python train.py --routed_scale=1.0 --num_key_value_heads=2 --norm_eps=1e-06 --init_out_by_depth=true --optimizer="soap_variant" --lr_head=0.00737 --decay_fraction=0.92 --z_loss=0.0001
Below are experts of layer 7 (counted from 0) of a mixture-of-experts language model. Rows are named gate (a neuron's input weights, with its number), up (a neuron's input weights, with its number) and show model dimensions 256-319. Each number is 128 + 24 x the weight over its row's rms, rounded and kept within 0 to 255. Numbers have three digits each.
Before each expert's rows: "mostly gets" lists some tokens that are sent to it at least half of the time; "gets" lists some tokens that make up at least twice as much of what it gets as of all text. This comes from a sample of Wikipedia text that the model never trained on. Tokens count by the router's weight.

# expert 10
mostly gets: "s", "es", " As", "ers", "les", "ks"
gets: " |", "s", ":", "es", ")", "0"
gate0:148147143100134128127129107131163146152135132167097106094088135111133134083119131196153145085130130125107104122125129136140131080105113118119111131147122089151158130155135108089168131131130114
up0:112150102117150144113137132127108149148153115162138143092115110161112121141180121176139132157104099128140138112144120162151116073102118121118155123139078116144139155117129112099103114110143106
gate1:141119077110172158112136156126141132137155140114115182107154174141169125175158144127129158143136136125114157118125111095123096132087139142127158140136130131119065103154109110119168136089139135
up1:129145148145116138145122090110114157125157125132163114156084094132140124137092129156090120087120132155156078094140172077155101124119104134140128126151124188149169113129125166112125096193086127
gate2:105116146095125179107145152109128092149168141171143141138114118113143179123130127120129096162148143142149099111113146102111128169125116117121093107140131146136128119127127107141112165134122138
up2:156138092142098149171096132138155127154092118086156110110092101125156118086150146162092098114133113113141115128147116165087139154179127123111195114096116120121134161158157083141136084118126119
gate3:145113140122149124151085129120135111160123096120153150077115127109153141165142105149136111141124142152139132131085118105131120134099140142128089129132111129120157136145153139084094139159157138
up3:151129112101103076103143117145091104104159172124123112158132137131068131096156158152136124126155105139111100112150161147133060083147123108116176186128097134117119137134119136119167105144137127
gate4:136141111140151142117135080115115093137141158105115166077121059124143088104131121113159113139092183123123135108120152134123156106151132127115148130113110161109169091175093103123115154114118077
up4:111132127117158123121137095135116103106152161104118129087103073119154091127118134101152136123102164115097121138134138112157155086158142126121133145093079181109159088188139083151097148139104094
gate5:091177155082138145164119126126132145143111140119143114157154133137142124152134136156117110147126137126103151138106111108103128136144145122148078094115125146110119116142130127105147113136117097
up5:126087084176155116080107132132126101137152096139114136125105137148138118105109167093117143115136107117153134128158119144152123148126106124089185177116123107145149131123125145148122127124149128
gate6:115156110154119114119125080141151145141127117155117105136137147151114110155128147145119126157108088082139078110133168139084114138107089102138154170124123117138114118123111114129126139154143164
up6:091171094178215144093113112121166130091112102117128092168138131109138117160125166140147118112161124125155094124126135115126141131112147081102111143117112130135058099130107118143134111147135160
gate7:108109097098111133134113107117117149133159142116145095103091106148110157118177141048136128134094121143096114131114127164101148130156128163099102163111140121137105093136119123104110136125155105
up7:160168164152149117124147128125130112139110132133115142156166148081137115143093144206133143093120153128135141130125097091150107151132138120150124114139113108120156161106133118148146087120078136
gate8:170121143094093125120122151123108146117156126105079118106146180149148097089126118136128122153134116129127178129115117151113132147144120169127151121100139142123147164120168152089106094129118152
up8:120115107142125127108138176140139115123063136139163121176126089104144119102108145136136124122116084160149091118129073126136145154141159128131142114114137127147116134114095118099171130119152111
gate9:085145089134092134142131156117165130147106173142099141129164141121083131082131146116116126115097159166084142153117127146128084172105108133102140159138109109106132149109142162122152113118151148
up9:079151132111154125104116119132149142099125093131163168108088150156131127135058149145100185114098120147106130147116155122112130144087119163156126127164151112111128150109147159109101103147130126
gate10:142162152088127154138127099136146136131122115092128092171092116143144139168126121155117129112131153132126106096098114153141166123109150168099109106115138114143108145151141110154112126102126094
up10:077137168156140109083143137098153090124113154147115130100123136093160102153124136119100151130158112153139136152101151152112108142095117118146099081132130108089151104133088085148144123129104191
gate11:144156154126123125110128110144136153144148116133144113150123130117137152099137097084116108139125121120128160142135119147121118155114137144155085171130098114107187118104072146121108164098109122
up11:087103100157111124143125134119167124078110113131153144107143116137126110108116146144118134141152130140110109071148079114157134113109108109110131127145148130136079111110154114101181102162134120
gate12:158160115075131124133089079089124117152171142170162107145136103124140124134174136118111152103152170145118138128117144106145133119140119083128121104152128121119141106148134145088121160127125146
up12:138160102110130093126127156093103137137074164126142123137103155165107179114171112106085126150100147186120160160108135140132154175094124097131134129127134098132084135126172141135176084134149145
gate13:125134102110100118137131121114107158133160108113138122135174114157172179135122109108107143135149118124141148161116107141095118105149140145130125125132106118121123206132128109136129111120133113
up13:138133094148097127149110133078113138133127111119145109108143129138152171106149116107129132141117100103119148137105134149107117087148132161145100085163111132114111233132129118124131132144166103
gate14:132132151176153161153121127147154127107128120134115145118158114116146125130114134081063137094110155148093150127125124108103146105138140142077138100168121187128129121086117130107121113159138137
up14:080129156126130093108099153118124126110117135079114099130119119126094120155139138171126122160131095156122161134144133159044087180100112116170129121108134118102140182150114146124117114106143108
gate15:166156151098169146152160104118136170126139085121166182119122156103120146091140127165094155131149091107113142145143112145143131145156120108100112170126142140078089150143141155119124122123150167
up15:152079143176115111093111125096160083142140095090164153147125111101136121117158096134110133123105137115131198143108141165109110085130126140122103144121096142119153117157105114123140140124105171
gate16:139134103093137099181138129102110115128159094112141164094139104157138146099143119149151121148133171107134113120118132160168127086137120108171105136125104109103138152139142151104136127141109110
up16:114135119151122133106162076149135137124128140120083099158141164092115131133136161142116113111111092163102153128128099115111137102135084128092163100115133131109084109130120151160113098125130129
gate17:125164133108106093102144130128141128122060158123148114099160087082098152080123139125115129142127099117132135124112142132116089133079133109133135119163121133134092113122149133119172144092105147
up17:097114132124174135138134110144119135114161125123190134162134101182104089102124110172124158124105132136130122144098099134120177158112124155162141128098132076149143107107132130130132140125119100
gate18:137153121186140136130114135161119125140132171085115119116084108152135126110152108111163119174098079162126199178150137077152097127108104125117085152152146128140131153132127165114147129136132119
up18:131116096181124149131149127142120134156121140112137112135088057107112144142139097108154140163116105132117184143139159084162112142135103122151071126168195122127117181129113167123114140112158114
gate19:122127095155153137091120134165155137114117144111156139132135120107146113142106100144129126141115114161148127101136159086137152134111124126122117151133140114108166107117158114107152146133128130
up19:135120148137102093130146146148146135175159096147140117112148134123140124107122161129147145137136134097129163128141095151156145106113157139136137142105123166146069113120099126147104122147134138
gate20:110104125154123093102125152087147082174153159130141090114153122173098114099149100137086130136148090141110129107137169102112122140127141128107107127134128169144146194096174148143140121133111099
up20:116121140094096138127100140157136186107101116121111117150107093163179143163113136123170129097112168109153163202134104146093111150142127153138135144143151122150114099143096088123092097110141137
gate21:108097112191109115047110143144157105147189121118105177135145142131088124122119126127132139121138139083113099089128092121118113113139135177150150131148087137172124158101147076128103083138085159
up21:114098149109151143225115128151112151106087128139135097124109108157133124173137114118113088149135148138107161164165154131156138146113157091117125108120125149081135125152141171092165149103149171
gate22:116149122144114115113113109181113101163124162105120161108114067127132117140108146127135130118086122097115148093140172133122130136122114089187099130130098174148119134154076107132142119135124162
up22:128169106125107131114103135069158132129137105108092112166106148138121123126149145135160079125106159113140116142143167122076166142098131128137088118138141086157117113153170128149111153130104146
gate23:107109102125169100076117114126093151047111126123123092125110131136116127134121156145163160128074122161148157086079150130174094132166122108154103086130109080109133141149137113161109130118105141
up23:144131158121120163155142143145154093171117117121137146133144129138160110126112112121094123132138140087103121169128085124125166152120122166113168129119154130140131091133132163113136102114102110
gate24:124118133153131186097129169138105133133101121114103095090161077115104120107122108129087100128100124060093153123111084099097138117114131101141144072092113109099124112098133126120076156110130113
up24:154118127104141061107109120139112143122139138147131156131073092129152100131126146109159121141178120158114082099147142134164110148130126114130106147121136187141113166136080143148153123115166134
gate25:156114142129125139102114118153174130158147116106133098112076115127115130091114135133152134166123146125156122088139142108170106123131119118093130126166123142089130143095150135121149119140106142
up25:089121133099161079168132120108110098105174134157156123111105166113162147143132107094148128118117130174132153110147131117120117087161182089156100131111069124129163103082114126120094108153125127
gate26:178148181119133121088170179126124127120127131117166136142136107112163099140124118131180123112158158111099138072109081116118155107129099078110175115127113140145127145103138125183153144116128157
up26:179124124145121140110123093181119111141119153112159123109140118180155151135166168177126148127113152171099114155143170094147103146133165133148137149106118110109085137115121100103151152140127104
gate27:087132165136143116096111132100112153124140133072116143136195100100124145085141155162121130085141155108086112136106122123121107129156117103088123114091167116139119123101102099144174151129079095
up27:186063166122133150147081120170100094096138138142154121107146109151135138157126147156131124135134125120141140101150136129120133102113105087118133139130124143150085132104076119121123117096129146
gate28:117190108146129157142169126122094060175132102106149146132114131146114120130108145091123143121096087131134133129149153101105099134138154133112123140144123133122155114117108165153115128135088128
up28:103095101137159146145119113108112116139107106134106147119121148104109137116102137107138140107194134117122120117163130121127131108127153120167150137091085114115097102145104177132140111146136150
gate29:083148126113106119126132115110142125087114157083143125163112152098144126130109113141112110166117166129103140111117080088129146097106138134141119106133091153080120125137252062090117109105125112
up29:132143133110124120122125138097150137141116121106108100110115116143134104098132151114097126130159121127154113145067136133129128138180169132170142109134130073120128127152137121120112197110096132
gate30:165103076144112112109136163136134095137145123117137139103129122130128167126171122165087117149130125091138132149088091134121133183147128133123143141121128138129155126101079121114101124138092114
up30:125128131123157098101120150122108134090137116150134101163151130114160116114090122132166127114125128186122128125181155131094160052158134162123147116128111148136104156112155155143138119111132137
gate31:169174132097156157126139128124096119145127140126155164154086141084106125159133146118144134116142137116123131150116080095105130141134162117161134105122127150120112153105118165127124153088109112
up31:098149113181071108142114130142163116081112120114105086124174073165146121130139111091132153126124151103146113123180157145117143126131120103105096175114159131168139119100151112152144075169143118
gate32:107120165119127138121149123138148121127184125115116085111175099161140140107153120120130114162142129123140164105158142127197118075107141148129162184180099113114133150129129150103114121087112158
up32:120174139108091097125129191117103123142084124113142106156121105117154152150096139145120141141122106141128140128142093156146141127128106118125156098154151101150105104073125117120126137120122141
gate33:140135134107109064170122135133107118194087112150142113129091123114102140181115107151118084128132141122114090109144097149122138135109100129155109157103140153096119094122129131121137183134130098
up33:147122121203162145079118150183154145153123122143119132142150055169128147147153156154093170148072127135105161127089154149089069134132118146117141117114109111142151146171164140120147106085149110
gate34:173145111116123156090155150116106131121116140098157119147144142139140123145156111125155157144106141124075112100143120090097132118139103166115092164124132117115106129105157084136135145097176147
up34:117134082120147122164109130139126117134153110128130109129164121151099118098109128162108079115119085124134091138113132112137149171110147099148139148104137142129144153129144146136106134094089101
gate35:147124149164112134134132138138132134111089097138144175140151158115121142163108094112086122082152128097115115076124125094118140067170129078109103146076104143152148138140133106130103128157120091
up35:115155094092183120131136164115113124132135137115128100087090101145133117070173148150141122164092131135107147175147137123154144209079142198146166126173140132092098126065122147122126135107120165
gate36:114133098108141138123119134090176118136121155125166107114140116131104140081132120130137146154109119133141138154138142097147124086106128110138118168151100115103102136115106146163123103114186114
up36:124141120132133132162130131140109109124165145105067120163132140152121069149088136121119142113120148115101096155147118110132116142104153108132147120114184156184139129147100121137148115107140159
gate37:107121113104126067163157124146106099139125125094098117155162136162150143153133083142156151147139144136112130098135116106062119126106109120133128153183125139157123151141161137113128133142136108
up37:140145120098108114135141139100115134151105126101145119137157134129121126131126118142149113130072116148098122063132117103118097130111138079097143124122123135106119146119149148104151116115129116
gate38:136125140106092155108115114125147164137152115142125130127143091153128114148074112121127148124129120133150132124132138148139095094125121145155143135090108138114107097144118141126112080134124121
up38:123155106178166137108118122129157133119111148145117073117112103129099099168146139145152125104120156117140130133124127102177101097100099130157080125113113101111126141133159150094126097137099106
gate39:159117155106134141118172091112104098128121188085147155118119148190105126138136136141122146155090147136165099145130117105160129128145159112093135132121123128141118093111132104077122107105158109
up39:143110179118094126118150140124124128146081139140123152151142148107157121121117126141100127141101137099111129108155096164129078161087146126136145139121129116115164123119126145153103111130112167
gate40:123105104155152138128141071118133148081083123104126157082144140125109114139157030128144083129155115123109137150094102080121133129126122168158143160101152119111180141154130141183168143122131164
up40:120118113187190116134133116123109132104129126095157102105082132122086106144137103114123098120132116126121119122110147113136111103073138133087124098111135119097170114169114138150148143126135137
gate41:173132132122098080057113101119148143117100135118085122123100098123095175113164094116103114166138121136142146116090137140157144098106128134132152143157111165128100150122139120098103154120138151
up41:145100082111096127127105107170153159098138106167132095150097055137100143130127103110122116127134107112154092099068126174129119155146150134097179148129097156122103126147115152109126119125125119
gate42:112112118115152120092112100147144158143116152120154138135106122125120133138155176097114107145149107126110115151157144160188105110078177140101125163153142157118089134132153135135128121087136142
up42:133163114164164120123110155153145133121143177142092090156142132155136116125103152128094145124121083133105077145121077117139140137101164103128126092182109106100119140137082091141100153150165126
gate43:167169130105115101170127092137110140137155100106132080119129123204122095126099080136103159144129132128127099131178119121129147116130122148105167114084100089139130133108139166111129136155157152
up43:096122094117108122104136143127145118097120134124122102151157129077129142141114145118130109139119120120112151132094143123164137148149130098120127125153138107126126084163140134132114145129100113
gate44:177159113135056161161148131145126169135115090122122144170105131136141124105122151126100152115115125184112109124075148158125141110149114125168094145155131120154145149147104068122127106142167121
up44:129131119178112153136155110166093132135105128177135155164093125151112113117160151123105167143097101115118102129061167124131110149121127154160091137126160124165171106139123116122134118100121123
gate45:145142090126145141125131129143114117127135122108159164071129090116118215134145146142123126119125121121168163115118099081168148117144158131147096158115095114122160144127093119132127125132083125
up45:125121107153148133162103141122151110131136141145141144108142110156146223164161131150103123100147095087153148113162101093134152120126132133138086159097120114121137123111092146116146165124136133
gate46:153138143099125145092163102132144159136133146140121098110132132126141140107089073100112139148110127122143138121115169118084109132152105145114171098124122157163168100129108131131117151131118123
up46:119130111112126104116072128118070107139135086134125126171114087142086119157175132140142093124133150142134108082154115163154145133114159097111118135113114112108073133140150147115123135121106141
gate47:170121161073091119095128107085093127150099145146088141131095087149115135097094128109090135143173127120136128104138124105125183145136104109114155136151136120098122146153132141078109118138072138
up47:158152100077102135131115108113125169122118129137133106091141144167101093129048133148142143151124133114154094097126121110129140156091119125097182126160136113098110122120140107073123104155142152
gate48:122173153071117133151127093148115158102135115147129089087141079160107140134121116060129111149115101151119109115162129116118154116111142126167143151169112098070148143125138149091137126125089082
up48:075169142082127127149104101162134165102152127141117081100154082170099139130111120076107110170157141144102104147151118152148176115084115104138130147134076070044126162104156149131145147106126114
gate49:120104076142147145122118138109129140078163134107095172096139167121109161110129116114132148121122125131113152152125148120120095156173129127134129104088098179133149127191131114120114128122096128
up49:116119140105150125117170102126130102158108176130137147122121155141113173143089164117132125105129153159114156158146093103142127113132070127125115098107153138102094135096115068125087123135128109
gate50:114135155156119157171112113153162098135166147126135124135135088127145172085132150097156095151144132100116129111087160150095160149134136129142121135135111164102132114129165121147094143088126133
up50:112124113157111162166073165154136106152133144103145094121132116137154110103146156128113128126142159111092132160105139148091144164148153147111139163102112126102139128152149110107108105134131120
gate51:108154176097129144101154134138133137152134082130163117181093135106130137111156139125149144130135103118120114124095087080104105135144134104121126126119106149124122096126151130176122109146126096
up51:136155182130132121127119121150083120209135112127140110129134113105140152117171093108129116100144109126089115130132114102152095135144119127118105125140175148135100117146132154116145132111124131
gate52:182147174072128141087159132132129116135127135134157143157131121124133149122156115115144138091133147153121135165099154157149118202148092157130106101122164090103150122138106144137137102121112136
up52:115119142186126139169121159154151145136126134128092090103142100100110100132124092109125132178135157084134173129120146097100143106083114122128117099139070179135128151143113104180091162115164101
gate53:127137122101132114108119139134127095128090081102114079149121156113134124156108133178108104116107095078098097113098111165138152193137121133134118127141149166127106174077104123141145121109153133
up53:168126132106159125129101132151137097148108103113141146117106173118126115144087154135118142099120074126140064073144112140116139125132118107126126129133165140146113119142119181181153112113147121
gate54:050126135133087105144082128130152159133135136118138154087104147141125150133128156100170121112140162117158173099122125147120118123105146107152130122109110100154157133161184110135149114131080127
up54:123158112120106154159096072107182118123109098143171138121139186121096134092146179160115122117130173138166155085093128142100149122085109147131084114133175149136137132172133117107087110124131108
gate55:081144099161159144114131114157135183140148090085153124149125174157084107081103154148161106132099114116110151172132129139117165104138133087146145109122085122124100162128140140121147154138170123
up55:119096076094098148148082141140129173141142089130125069109092108122132111122130119111104105145134152138106123084093099164148171102106122123126098154112153171119082111120163105104147157089144114
gate56:089133107140089122105102146105161111091132189145143126144139129135141128112101142133111138172156145137124171119137157118116123084085128111150084088124140185127105146112166144103145151138122102
up56:109135124127125108102104133163139093108159121148125122141127109182154128125096165171136130175157123129118154148133169128108127108096114136151049105084114143151111116103136120108123125107127108
gate57:111112083137104104102129131106121134136157154107095153123073122156097125127123126089131133141117113136095183122148129115127142115122140113125114109092088140101115163137152106108130126168118151
up57:117125122093132149175111173100145149124131112148143093149145100078122126102150131113146133089152139187124105139100129141174135136127107142164200112138135117131136084130127112155119110096134100
gate58:182129065150117150119119140105109167117102133118151135135174125129110099115089132137142126113119132168112165156103134091172147162163128154077128128138174083137119145152161107108181098050086110
up58:107147170099130060147154110164142088145117117152156154105100123150129136133176101059117120106154110141124076092143162140114099108101113136144159147081120165160158113131105165113093141142144153
gate59:144128133148132116123154109097170108169115070093121114133128110159159123123151129100138145102111169153099132113137133154099129126174136126110137104149120177161130150121095145149160131116133171
up59:108096135137134131102097132147133142175135119131085145121140087107147126126166133152141103120098135124130191120151109135105132141114136122105140122117105160135155135131147100089144142138097129
gate60:094125134138134098113153127165117138108164142118090113147144128116132146131104107144150134103084135120107151129130134137127119151143136123124150136130187107167148117133158150122099166098142083
up60:129179130150150146116120091087127145087118103165157114141157126195140122135072142136175105121129109134173109144140092148148159112118144134111133154100113146139072153169111141116127120099142105
gate61:137099146084153113151141135121100124169134100155132139139132133091179114093155157114134152138149136125123133103143102131148106118103159141124120123155102138127114136166156097116118149132136078
up61:129106102143122136112126139082159161087107151117120100125123119153104113161133116128134120132118133133102147131140112150108123132134119135116153145144148131121152131093112141131124128112121155
gate62:114168137152138160135135112154101140114128137111144138129163068108138135097112095112150090156178080110159119155127160125164122125155140117114110113176131109164153123104115155155166116144165169
up62:161119155120098093105104142119152151151096124154103125119102197117089133125133128161129166106122185112133142090141111158133092133076125160151132092097147143117106135147118147082102153116121117
gate63:117097118129100133127121109121142072094108136098101100107091138130113128142075131123147147120133123127175124149116130170143043075134133068124120115138120112123128112118149125106156136126100130
up63:136105103110160160110144139167108123142121147122147182155101133158120068114146112123102128141099156124114089080128131143089126149127126163140151123123150159105103153157133130109101158189154159
gate64:139095140153138127142168126122145091141130137144111152123124130111146142095141110099146099161106123115135156161127105086149135129141136134121135144132111173150105082136129108125097136137130109
up64:143144145098154106123125141106142140143136136151134155145087160146116104133113086119123149163114158153165118140134146094126138195136066120124146132146151121124140125116125142110118124117187128
gate65:128101110135147099117115163173146109158161143137097176144161136156139115163131129104110087116123125148103076124134090109139122123155098124158113102124134128090139148157119135153131141142121135
up65:126121154097092109133117124143129149114110125143129103130109143099131131135102120122138146125150141112135120134073161066139146154116164128158139125131132134125141122084143103100130100104120111
gate66:116186114083176115137122157147115095114122106134131062135128141174130102109149176110150127176104153139154127169141121116108113099131123133143115103142133140104095140128159111092098191114141108
up66:115121127117118141097111097133114125111142144145108140127132129125069102124139173138137162175179115142149068117151145098121139106134108128145119127120094170147073143172138163129132131089160100
gate67:128135113141157131117111120112099151123117156109105087107080089134107128124149092082138140116120150123132084130144119083134106128165109158092136117112132125095107094117124109111146143154125135
up67:134099151108176116084098144086091109121119137102113083124116106158113129119182109106122113129114123121092088114149125114094092113139103110090121128109136081116130065124111111157156132117136108
gate68:090101105144111161153134128128108098165111100153136114114100093106164092147109149091122119109144131104110134138127087143141132125148133145125152123131096157123074140105128132131139110112129130
up68:147106107115117139120153115144116106170127125145152074119140073140133170120136094117101123130137117109135127127144145106132131104111135160114149149068082148150123146117138119139091063086111101
gate69:140139123141151135117111106140112126103135106141140073103101112153084135110126122085213146093060111126166137091130143111113140140123135134148156109182138121132110156120138123143108091138134112
up69:125147138120107116128157137105128137147097137128106159145138137125178118167134130152051113142179135140110121150147119119142130140123135100105089170093107180147113101144128160117126122109132170
gate70:126139134063118134111155112172149102112112133095128137107114113140132130085056133140130097094073148131138097108099083105185145104131131082142066114078119116112116140115156143097161128112114128
up70:130106100076103146111178119156144107126118126094134142085106132134127146098111152114118113086091157115127103120102120111197131125117100115100128105167118094088136147122172121100149145088105145
gate71:138110063139097105083119142175075135109112155098127157190118107142128138126089131122123204173122149121149120164114139130131125071120114083113178079131111123162151094120114095148117130130080104
up71:165144182105071160137150154110128126136135133112117135118110170100118119095173122134146071120128116144128137070169113116119153153167148150128116143136144087140137164147129138158132120118123107
gate72:130093115110132146119131097135136120106092129097157126090153132123108143086131114143118113077121151122129132113122181125132177137188143101149122132145150126147160146109150135145133161178088114
up72:108151138122159131146144086109110129122121088129138121127091095113157124097106124103107114142193066143131126129110123129130121161116126098091086109142110151112182122160134114153143133147138104
gate73:115153127121144133100142173130126123142111130120163134129116097150111135115079177133112124126115126128125126125125148113121144142089078101103082109159133169141135118132184169126106104163120121
up73:091122191139171117153141102135119103132119132148145088099133154113111144121103121121096152154140151106110156133077110112111104182116136164079138123153117120122081114115095104112104159107190138
gate74:132135113102147143093102129131194173142097098125097136133178135113121145112148118156134119123125094119140140144130142104132131145131143104142140132188119123159134139122122088137139130120129120
up74:115163096140136100112089111152197164140130109154114092139147130118140119144159102116096134124134112109154124113148161133107120156133144129169128160174128122123162109086103086164144147108129132
gate75:133120116129112142074066137201132128104191095113087099147108110092157123129166154121144143128135108135144123099157137134129178096150168067087133115084105146142122164123120161118093102152139101
up75:165106156144136129099089164152155131137153086143141110136104152139133152140165089096141107182154104118116153131119168117145145129122144112082133093140112146125107121135181185132088142134135090
gate76:123162088138145147102110152100143151126094123136131111159108100106118144102131166075105172116105118144112103176176136144161154140086170119146092092109146124117101138091128108150111106092122146
up76:157134151093128131147119146160092136102135121160114155133135122114089123112175101116133113117164141132133149087117170136109153142159122128093136105162171170123130097157121151114120134188140184
gate77:101123137099102118157152117120127119143123159142178176116110119124099149177163153147129136143119117098126137121128146137092123155128143144116155195124120174078105090068118109164152120135123135
up77:128136143112098126105151108133126089112086155091136103082142149120088132127144089107143157162123093092146116141107116166135090161109073145137109140114118159074108120149122112163134138152117125
gate78:135132113129101145107092130083091116162147127112136092119152118176091120132103064156134134133103216122115122128143136105166136144129130088155136148118151180100131124108138137169139163116165087
up78:159095129128126106113103124115112121157119110105137135133162136108126153107156111135095165141127151113150148128105104128124123158143133070139104157148105185075107106162128113152125115124143128
gate79:198169138143130109095109133101116100129066138134136083121118128137160134113155119108104132154132089133115145148121156121137129136139104128124134111163122119121144160145156087124156166115103140
up79:108111101093150170176157111084171149136191085092146131146089140135092108136086149108164138075149090124100130093130137169148100098154138159148134147117128120115107099147119137146107119096141127
gate80:142132091179099122152150131124132099180122131150147161148156141161144144111134126134131115118166157153133116115131162169164137130117119085111108145158141107151134094150095129102110102144116052
up80:147108144150125149130187110142111117145132141101098106147104114099157127120139136119114090160202122148140088111095151114120126124100137139101144123152152153149143158095104120120121138103121103
gate81:137124129114136114126117122095091106177137107149135089098142118075142086104173117117138125135137118119116133106156083162137161103080113113153117162127138093084112087072154123121133141163133148
up81:129129144103112114154124152101082111116146116116133103099129113097123113123126137101145145136127090137135159127137126124122151125112138122148139162118095084139154129072150124112144139158141141
gate82:118143086117143144108142123128124122156112099147150138103055089098120184123133124082138141138139135122140118130146112156137127129143120113099136133137114136120160126129116100160145151161167096
up82:086177168111090178155112157146143122143139134151134122146106152141099111106122142147124100112126119141120153108116108151128143108107134117143170110122150099138118095119189140090087146146107085
gate83:089107144140121115139132138121132113136171119186168113130106058126116141100110111138140113119125135137152117126140081153146101113123046146118113128111111116090210142143116121161125139148117135
up83:149112094154114108126089135158163135146093114139068126139107151137119120110133151156126168097129140178103125132136171126089144133110154123112170144144162125094116130155136134144113137136136086
gate84:121131161129123127152174124122147145132097145129146119167158132119118144143124095135143173181145096129136138108132142109108076130120090140140157084126126119112143131077130172079137162099131105
up84:129140112116155125144091151134129134117145077123117102118119112114118132104177171181139088107087129113132077155117103158137122117101147082137129145129189127118131139155083111130119142162103144
gate85:176167162123131116127168130103150107120138087120121113069148152105116143169106160129124145149104161092110130129074133140172086087165137131105124087122139092147120139138119131115129113098169105
up85:140110159110175137114113141130106141091168126149149160151139120146108076146133112119115074139122154133190143139183107152134125117150097108118090144093137150118110142165151111157101115165126117
gate86:120116142118157132135126120115158138155139136153080084131117136130134105099127162127100126132114160183109093124173067129120103087129143106138131114159132095171128102155114106100091137148120146
up86:135145114142111083129155146153126123106123087092134147127136158146153117108117115129165153093147103102178175166110155119146146146117115120139139105122135107118117117124135164146101098113137109
gate87:129105124111135150141122136119162150135125151184145159102127090144109140108132161138128104129129144130170127147129139128110133112134147118065105112136153123112160114109158119081088090178142120
up87:133144140120162162127067140163087141100146137149119117135184150104131141127100125125152101111114149153109123157143135137184146117114162132154109125082111121102158128176136160109111123153114121
gate88:147139098113149121152145104163165144122122097138130081129144068110117176096147129123124156147137144111114136169098139148099123075132122109128150192123154162128150151125117098131156172107121168
up88:132148099116134148114096131186118113128107137147147096147161116106135162128166129167118153104146134109143146167093122136107081131149141124124144162130163154140138136156115077127142134071126156
gate89:105113159140111092148118087159146105115123142181147098077135099125156150119132121095133098086120074111132141092132106136134133131144176069140139117124151085160107158094130128180094127171173096
up89:143126141137090159151117146143133134135116162172162144117112092121140178092109103112067110137132123142149156124120133173124101145117146153144136130145133129112137135126136130159147103071099078
gate90:122118104136112120132149130167135153165123139125114177164161090169117183105133131138157152111092141117131106152141103136162126103134136145111127130093114083118164194129106132123097136102180146
up90:121102117072155130118124123192121127161128179135132162145131095147092172137112133127155151134101137125104132146126079121166130139120104129102092124104139084112143144144106130139122127095146171
gate91:112093153116148095168081097097090147093149110135130125124129140134130129144187124123116057139099130101103153136122114118106178111124136166137139105097116136161147154140128127135129151078138150
up91:167137127127106172145099113102117164147139140093112128109128122132169114191110150156140123148150149106103138105142108139114094143123113132077141135114144158092131118121112145121114147127111158
gate92:127117185122115110120134110100117132124139150135154126081136109139133149139135154122140120186139146115153062057151160117192096110187125133152122133129130117127176138132127170136135156123111079
up92:057139083121134113130106184145119154121095154137150157151116124140147150145153114083119123095142117130117096103107134110153137111119113139117124143107119101137144150161147090169128179141095097
gate93:170127111108147118114117118180118172139133121111130144133130150140101114127134068132122129125091148138137129156123120122113158118147128160109150122084118120081129143125125110120099125129142122
up93:160094145131154140116128158192147145091123135127108163149159139175097125147105148112148136140135150141130086134130110117118160116103128166098118122112111128119137103115115136120093134111114129
gate94:128098123116140070099136147141111122112125148098155144121139150116089107090131110151131138116087141139119162131127128129139086146101146139081120150102155100151167152160119100145113161084138185
up94:116133075118124136153126107129116136090136131105104096193141114136090110117086181106151121100126173146117123139137128135148131111132135117146137114118085123160151124150148085143132149119150120
gate95:132122125117127105148137151094075151127132099094117109134150152138137115094135154113117181144133173095125147119121097112113166148115107099139121096144132132109127104102107158105142152157104098
up95:095128092203157161119103112135138113144123121143148119122080119100134130147131152107133061079139071129155112156152161103099115097110148182114147138105107119117102155133185116145125143137141176
gate96:117141094156114181100118179103110086080111120150120155131119121141123130140114129128109134111138147117134115103096141137111180125105117165124181100167159114093115158133133095153104142135181129
up96:132144108137101164128109173118112098103117097141128142129116121115107116114092130122109123109149113141140157112097150145078151118115088160121170111166161117108133138143130095142107130124168107
gate97:174121111099150148101158156142124131144091133148157148111141112152116154121123112118148126118149137101066135112120146134117124130096117138130181144132136095116120157099100154112140153110116173
up97:110089115144139127145142092162137123113135129099080138139120148176127126129160112149104092114122094152102134114112080116131107119116101128132146117181121096154084102179140100157138117104132163
gate98:177150099118138082095120141195132102137157120140100123103139155138119161113151120108126108163141123115156150126125146127150116095111150098140100145125108142123085098129133082160146151144141159
up98:129115112146111125111170141140124124118138135121088143141134107116156120143118127117124136129136168111105137141141120135165136117122132125134125189124124133087126153114112128137168148118128127
gate99:104145096077119109111086128128070169140150096113101114119128091166118101138135156116116089109109128160143119139145110141125108152129121151085138105105092109147117174105117133101111091103112124
up99:098138136146103144128126097158135133134111104110104106134103144135103138120122128138104138129140102110123117100133116141083125136132090099105127156084127179129129154111148137111117126127144067
gate100:161129149122149124130126131117160119097150124088124100182093143091175098110157139162146140148109122132157112138152125085146158144132094122148139118143173121129084136098099142121142101110157126
up100:071121100135126136154106124152151132131065158160173149091140169141127113139153130101115103120110122101113153084125128139157112118104171110131121120103091108125092154139106108149125149145127127
gate101:152172119120111144123098141149109117127118123117170148131102119140112131101111142154133118121123119117127115122149116105115120121139113121103120149123122197124119118163118110140098096112151084
up101:114080120155142153133151106112122149115129105096097086113157069141182110103116143090153142111148123136157145141116151143131144172150138102121167143137119119145135136073135158098142158122105170